From a checkpoint of a small mixture-of-experts model trained on Wikipedia.
Size: 8 layers, width 160, vocabulary 4096.
Below are experts of layer 2 (counted from 0) of a mixture-of-experts language model. Rows are named router (the router's row for the expert), gate (a neuron's input weights, with its number), up (a neuron's input weights, with its number) and show model dimensions 80-159. Each number is 500 + 50 x the weight over its row's rms, rounded and kept within 0 to 999. Numbers have three digits each.
After each expert's rows: a language model's description of what the expert responds to. This comes from a sample of Wikipedia text that the model never trained on.

# expert 18
router:496440568500471578505614488491507473514563572578510493485481516522419524568507475441412535457456543493568533450442455445594452485519605508566525535475510459491484510537470484481437527460512462544467566479461472557447547410479487458399498455
gate0:381555414529511488435461555572445481412475585481487476472536577487500462503527477424519552621399499467537465433557447503536424513590533499531523550568464534590435538516512489515442542449504544475494508472544533435500486435488488531489408462
up0:453473467424482441487580438575566496516533451514451497471549468292449477558519524538457486454469522517533507542530456539539536454511458494448482462558603391452496482525425520535523529497549520428648515581482492516486466555453489583482466533
gate1:452494490586481527549578481559509585514510503456434457535461539591478473498485478428488469497423568509452550575553504534460481450476515454480588479515608456551476555497469472510566590511447565504529504530481533425438465560413444492473415522
up1:500538459487439518466560606564555510503600479391556500491424507543428534504498479498526524526464471546432505459526515507425470468566381488529560515483525466467570421552456499472539437497463579484501425494471545555486467481524495405460399410
Description: Section headers and notes. Wiki heading marks (==), See also, Note, Website, Label, table row ends, and the ie piece in Serie and medieval.

# expert 60
router:485433480573459487556471512480498476550513438534504566412442562483463495553507494460486538528488508407492461485488462522441549394496603578493553531574493546540517516457473547437569496586531460557522474538549448547498549539606472499545607531
gate0:522494410438516557541455586481508615516554484461517534544531506493571568552562491538480462500440521456505514525467440580491511484606510472526491529441496456415548390514487515468423398431538505526559521511476436495564475499506434485473593436
up0:443562528502490455523522503577536424428519488497423451517491442488489462417436512462593528514482598553462471518549560473513448538425411498375527547526591445622516598511473448494509561478467516422468491539451590561464491492509591564534405512
gate1:548528418450497525520499475466498538531438444523548560588484512456602598578509548631530432509536522494446503480508491538641497510589495484654569635481537498544512501525473511520462556441562464576518466574524471490562495495501516494455532516
up1:487501392433502519561429492485521621464490492489506508538583511528601569570511496566509470466495592477492485550504481560557498477590487496529530606486477463543424439490451496411407448383484526554625428483540439515510570506529494559473536460
Description: Numbers in dates, tables. Standalone numbers, especially day-of-month numbers after month names like February 18, plus rankings, scores and counts in tables.

# expert 46
router:483458437543472383558469404428457515514407578499550583477589513457472523455447572464440496542550512480501518513508512520458499495591431511481484540453455493389495526451498482546494431491515509426492390480529524547455597552469536544507536472
gate0:546435538564501551523487471510454547507550592425488523521407455461391518406419578544502430529563518587576521486479577528454551469546457516474473496462521516434476441508468456507522515493501453469611483448457509587487464545513461577614471563
up0:551515550527526491524421441449466615476482569539462528472438481519446520448522495573552414568521534535445542606433530512482489472433548556579555511464471651442541596483359529484559513418535475457458512499482520489501521545496532477509422575
gate1:512526462531458455468532528481510392473475504569567469462575568504475485510487563406394464485486475454584460476434492591551476481548515457487414458522502451482435503504513491524591464500529558625558499504488521528509492534487447521497457518
up1:488532475507494486520527472532602429602587472470552445488528532526557485485481491510519410591470384520492451421542486466531511447434515526472607444473570487489501541457530507452596439485522499397525457469455580453424398498491457455534456497
Description: Digits after separators. Digits and number pieces after dashes, plus signs, colons or decimal points in score tables, chemical InChI strings and budgets, such as 0–0, 18+12.

# expert 27
router:517382471435389456557486496475517452505504586493427567471490590459525468466487550458443474532421488489580608498564497460482542446484468448496575456467463571473559464405494455494521530436457468449456477481483485515463523467492578434461447495
gate0:483456375382526536488483515327435503414539450504517528609542464523531532462460549438443533616563572568469486412550531592607482543521523511424597475462508461468589540514483505523461544491464477480485512436444470476434639508443504532527488541
up0:479527490467528541538462538496439457583477547494457490509459495528446496566502552542556571596522562518445463425459521524474531514564481482495546529439606475453340447536481437568523566511467498536472458457495569599519533563463523509558586420
gate1:518453500472456479520565475518471549540468439497430542463423375437432514374549495528576508455473501576510513437457502534378476544537531459500462552629499433446484490506442488484517511512468524437574413383485520516492512485412547542447516522
up1:518462447489560479512497475569499451528387528482545513512553419520496449542561492521582490452594582492403491449406459536534563589439429431485525524473478535434473520494505588420474461606437530463446455456438598609527616465428489525536474520
Description: Foreign surname endings. Final pieces of Polish, Scandinavian, German, Italian and Spanish names and places, such as Tomasz, Franzen, Icelandic, Giuseppe.

# expert 8
router:557503533473473502605437404500589483508491406474508463414412504501486521395525541472418479515468459597579468527495551569492450500494473466461503414513527480639529490447556466445578469561516488519463545526450520509532478440582428526508615440
gate0:451513454489494507580554505423577537540378495459559469473540492414545514552377480577510458462564414567605550434430451485437438570552521491458493475493546539473497482497474505534490539499431476443546521504467572551514551558540462531495624452
up0:493507619481561518534527513397512465564447592573448478579495512524556476570469560502616513498562519466553548468445526497512459476471472525498536599483454524494424484498399452479476429521596511461543519475489452447508448579534459468534475535
gate1:523449348521610525416504418462443505472439478430463519548422562505454393551626527507464603469523464497492571469529519508520512571513539500429511462487504529502554442532514439515468521527510525439503499374491474529477535419430449453402506451
up1:510583565470497535484567519540496482462442501576422480458571503504412542559541506418533535508465511529532383414525574470447535497508429534450460502555654499472448534584558502518472531540455528524608541539498520444536417470502536510590387464
Description: Vowel-led name pieces. Middle word pieces like en, al, ad, ann right after a capitalized opening fragment of a name, such as Dav-en-port, Br-ad-ley, Gl-en.

# expert 2
router:388460424571517489436408507473576525510536455578429480440553588468512442459551508448492520584475505465474532483595533555447539519438496534499452516514445577520458561486582537507463513476457499553505551477443518506543515432526429569449493507
gate0:498587457443456520530505477476456516434489493516537493526542451410451487473504471519459533455501469544510443460396422468488459521475516544383413522470485454435566450496441476521499567450546568400513410504494506505442479531437540495389557456
up0:392477505472491430457485524504482460405558425424468556571580465624484486523510478544456504441469622537615518525517449466532523462455512426540552508587467443543468501591459486500500462451426341478477490497407466399458504535601565543490499553
gate1:594539568488582563569549451465461403569430535451563503538382466481484557487534535491480459452422550508465454532504534511480478549567555477477549500544468451583519487404499436554514431437497500524485448496492566493497571518483537491552569413
up1:511425520545487444474559550558447505417482548505549439566585406613527523529540505534535506524516526512491593501409418506525536461419459536478508548369484435416441536560533484401352557529451493420458471565505442487507506521462513520523568546
Description: List and name separators. Commas, pipes, semicolons and joining words between names or places in tables, credits and addresses, as in Diego, California or Ravi | 2 episodes.

# expert 53
router:499476541506508517538503520430563482435399484585494556495494440498442530447469355477487479475460479511580448493442433463428512456591492522580446503460564574462517512531536433534473459495419432568601499469529470478472525518491495527545453385
gate0:500485497506488443454492501461544518510486476495486544500504487519439412472465500421513480557478429473469465553524531544539451517512494553532517547473533495457531458525441447514377532552551462508505429483506510495475583598411541509428493490
up0:544499428427566491517594513458510461539533498442498537533462531540475493578541454430494570387510508439466481499535502396502510458433447495493655476435453498423505543414502532461444464482543512509438544448543477457570500456494490528591425516
gate1:572483518433486486449543417495505512505481562459537574516449479556465497510396473459419569494511634483481495435523501536471632472513620521499475405538469514425517485488494556485471464386538486489445436431496559486507595546512487493561475455
up1:539445537539537574408490547433396565568581501511509454482492438537512476515536554554475505572500537449472474562481494420591471525491485511494525531449633526416470534544445510474560479508366472532585442501525486480576454449418599594459489504
Description: Past-tense verb endings. Past-tense endings and whole verbs in narrative sentences, often before to, in or by, such as respond-ed, differ-ed, continued, returned, down.

# expert 63
router:515462514542486454520443474516547473506461413506433493497463545556531412524481506467441560598505511459463486508588462470468561515408492420471527481552419533578494474437464522487554396503464421525450471465528613429460517469490500472490405479
gate0:434506553493516498514625446413452548550514514532506458452569521536475560515418479542555453570618519510498476478448475577532415531443463519440543488505519490482418537466500499532434546522523562449606450506497521475491505656438553493448514502
up0:499425503516459463493453539543622485498493473485588499501525470447476487466572457538461469413450472484507495520515484495461486419569459516561496491598512469428473513531499464477566517510515520476452538521519428591501526414446491524540547457
gate1:436511606521614483337530520530604508515554476497561495588508551515501574442485572524432525479533514519503460491576611492512541503480459471466519545562546492422556478555491478532562441510505444415560485428526552512502513521434459536474521439
up1:547496407469461488508449524473500458538439601568438559391498502428489422453529539448461470521484471516395494508488521517518463662498500472498412514458522459580530544554550542461449475441463579548534502566428461462478447470527536507538498554
Description: Opening parentheses and numbers. Opening brackets and digits starting years, dates or counts, such as (2023), (1995), Game 6, aged 46, US 1.

# expert 31
router:468472479418435543563463432511476500539525487453560470565486633531512480454459498542532527573494417520527490577547435572490487480423533452485613395528461550561612516478493465444532545489547546533473534472533445532545546518485549423548625465
gate0:453514536490520529499506457496537566555422499533492512508572562555481503465537553509519510503454486562510501395455469478517487536431546482570497521552554558500455464550443488495482525470565426531413438496536534531587575456384505535513506401
up0:483490530530625456499449414521519621378524392472417487487516601473532464482505531534562520549499541457508542499467534534404525502519343452498459557472622483513525452481510600553537495456528490442556538444506502463473433560593489432502488473
gate1:467504528497603454501453443527463477441475441394508385531477579569523512579571574570531487596499533447561596443411566543435553537476512580470468480406479539530496458552500461528520456396519483495454522402457570455515566563550492509507471565
up1:585467542505482439496461472529518449550576490532535569523498577588499509503437488453484620456515494471493474478574451567552462465485486458506494521519505477470472413452539446477560473516558470566517543521494502442482411476487496529495423521
Description: Consonant pieces after M. Word-internal consonant pieces right after an initial letter, especially M or K, as in mam-m-al, Mil-ner, Mir-r-ors, S-om-alia.

# expert 58
router:596491463482530504476523471502428474468563439454514511439566451499467534567377421409589511447631567452487546462526516584476421517501479535563552484517429564479539519605434523589486494521479496535408421544556502450549515472550408517443516519
gate0:518550491520572477453482583594493558473507597451409499582549423492459534462520461577536486478553530500419593589451435424496495507466457506533472472501493500454494531501481516496492532485521470445441457529564593453408516603530483466444534502
up0:449538453576512505547545550496468446438577462575603445438455457543530421500557549432444518520444501548502447564578467513549613499511611380492518610540540433568539469447564469424449584592563448497535561438468521496507508409434570521512529577
gate1:556470548523558502583588482477438481541434533454368472411445508512484538528493445483541458438468403513464427497556555505492437478452518516547473469497504609454505536454498472541546560459489489475468535548561453476443476495626632462507480498
up1:418578463418503504421401445477539546470532478511647514568528478509502474462520608493430551553504611530530532473453507473508627541551464472473477575515513420495556498492485451495510425508573543486589439470453570494513558533427428572476514501
Description: Clause linkers and copulas. Conjunctions such as when, while, before and until, plus was, is and commas that end a subject noun phrase.

# expert 23
router:536454474615548532447556484575503515403539488509409427515453475482507393541479568561430550449460536428452608480442579512492599486505548503466418546510545430534433584580569526426519540451423502551502430536561496513465499402460521481552395515
gate0:536534555522529484437592584544463514511475499330517470482580438535477529455471415442596465535448539558513514553542469599443478417503574477546456598647501518480477532537546506454494525634488461508461428565510543392536552568458518477519497493
up0:510487491539498476572530515384549470542446569540439593533594499535477484557527528512446481508653514494562500522460525465520470473518486472437472469483547490456568509460467504596540527603506440561542438534459560458475524570462429493542612548
gate1:521452530454542540445549469557510439426484474502548500449555527535609390535475515485437479504347537478495491449476431602491560558519513430516540533508592532494475470456503505573578492510396472534526409440539563513424527524398543481513375509
up1:434529544484551487445499603455460548505522467543469468557420517484420547426567515512525487496552468528468461542551476454530538547556546513579520436532471562531532470604604412564422499548531462485517504482421529519468463445428468495490625501
Description: Title function words. Of, The, de and capitalized adjectives inside proper names and award or institution titles, as in School of Medicine, Best, First.

# expert 57
router:432593462477562523594466460444483539550533596504505596421459527440447418533492493585556471580550495447580524468558413453481520506553541417578630492591580468426529470458436531551401540467541517515459538496480580438512555466526398518450501528
gate0:525552431523487472559507476586414358529549532481491513547486529482530600492448509526497527468434448534518515480489630507528512539569513511466554450505575478483472594476540465499603411583576499528519479464477462458515503466595484585492576422
up0:528513437510412515414526578492564412463491493445472536438525573515447427501528367424453543416448529492404457466497563504479520544564489540490536418507406614491362490591483504464477472483432513525524500521550474476485490503511479533505450560
gate1:520529595550439564545549519511536463549545424447567505542531519538472592526500462487451531439366510506539436403495589493528449393550480573485480456481540446547516525560509478418550593551457465557501446514490462510545441535481433485550515490
up1:567497601508485642481573558556578514419514429484613499516534507513510577454530436558442419503485470514486503438472478407439385412505414524523468510550465520531527428491522484439531439571448510505436503527480525444461433524503394549507543443
Description: Separators in number tables. Pipes and semicolons between cells of sports and election tables, often after numbers or empty cells, such as 14 | 7 | 13.

# expert 55
router:592444505570458493487591572360536505457534464465500479456513498567503499471560527449466474399475400446418580424534504471465481543569488529503529437494502486526495508519565545463574441445395474499414524600579418518500535452548512462494457476
gate0:540434441528462449514493479499589434493503496581369561499552555571519465552521543553422448497430499470523547534447466576432500414412464467460482454472483504523566592448485533516514499403502543522445541538506491470418507466574548498519456419
up0:487503518618563460375566619504444496499571537414576433559419469435486513505483559568554559361627483486462499573457507500472440463569370537509482498527524472487525481568478512558439558516482432466526429548487496572479450562486479488511533515
gate1:468515488530536398573476538405470588513466475479531444542597544495554507493458466449542629550512516506532438452428512556603495477523543539492599542465525499458485452506410484547561450514461571501505553434516510413510499538425490517591563476
up1:527484473593436519589370512509514463480485493519467539380394578480518480478471517520446575604439505498472521483589449476428518528506472470385532448635541523521482421523605510522508521448472546463503399495557520548530472493581466483510505512
Description: Prepositions after nouns. Prepositions, overwhelmingly of, plus for, from, by, directly after a noun, as in triad of, Legion of, statements by.

# expert 33
router:572531448442591460508484441498512542515579482488393501560560460459438496485560418573572431561611484473514463576530412496467439502479549470586492438526533494508595423483503573480514511595532520542439454502491586597497551522518528470457566530
gate0:444500520492473576476485516553518541443446440591498582560553473496476424520479544473486429601511443491447508511528547465348510511462506531427497425418539551567544541478570505495494508512431458473461520569439484562450520492468502409467496513
up0:504470563561514485518490480533514380434559473537507531563514489591507526542560550546482493516472437508459538504583489584424535517472527547433524470468573495494555520604624514369557470428464527522468459515482530513470529498469451456531514534
gate1:550580419495382557515511541483451458485496509411485455479545472408564462537519540545356427450474468481428588516474417478566433442464502524481513417451410433515540510488500461394519504442515540492500538539568510513451474382461463504435522540
up1:525531533488544497522595471447473497531465554570493493499606569434484393495536445403482562524485575521409553476542522497485499546473538578477444498495599554468422596436433457583439507577508486470538519470483480464507627575558454429518458511
Description: Separators after names, numbers. Commas after place or university names and dates, and row-ending pipes in tables, such as University of California, Berkeley; May 29, 1913.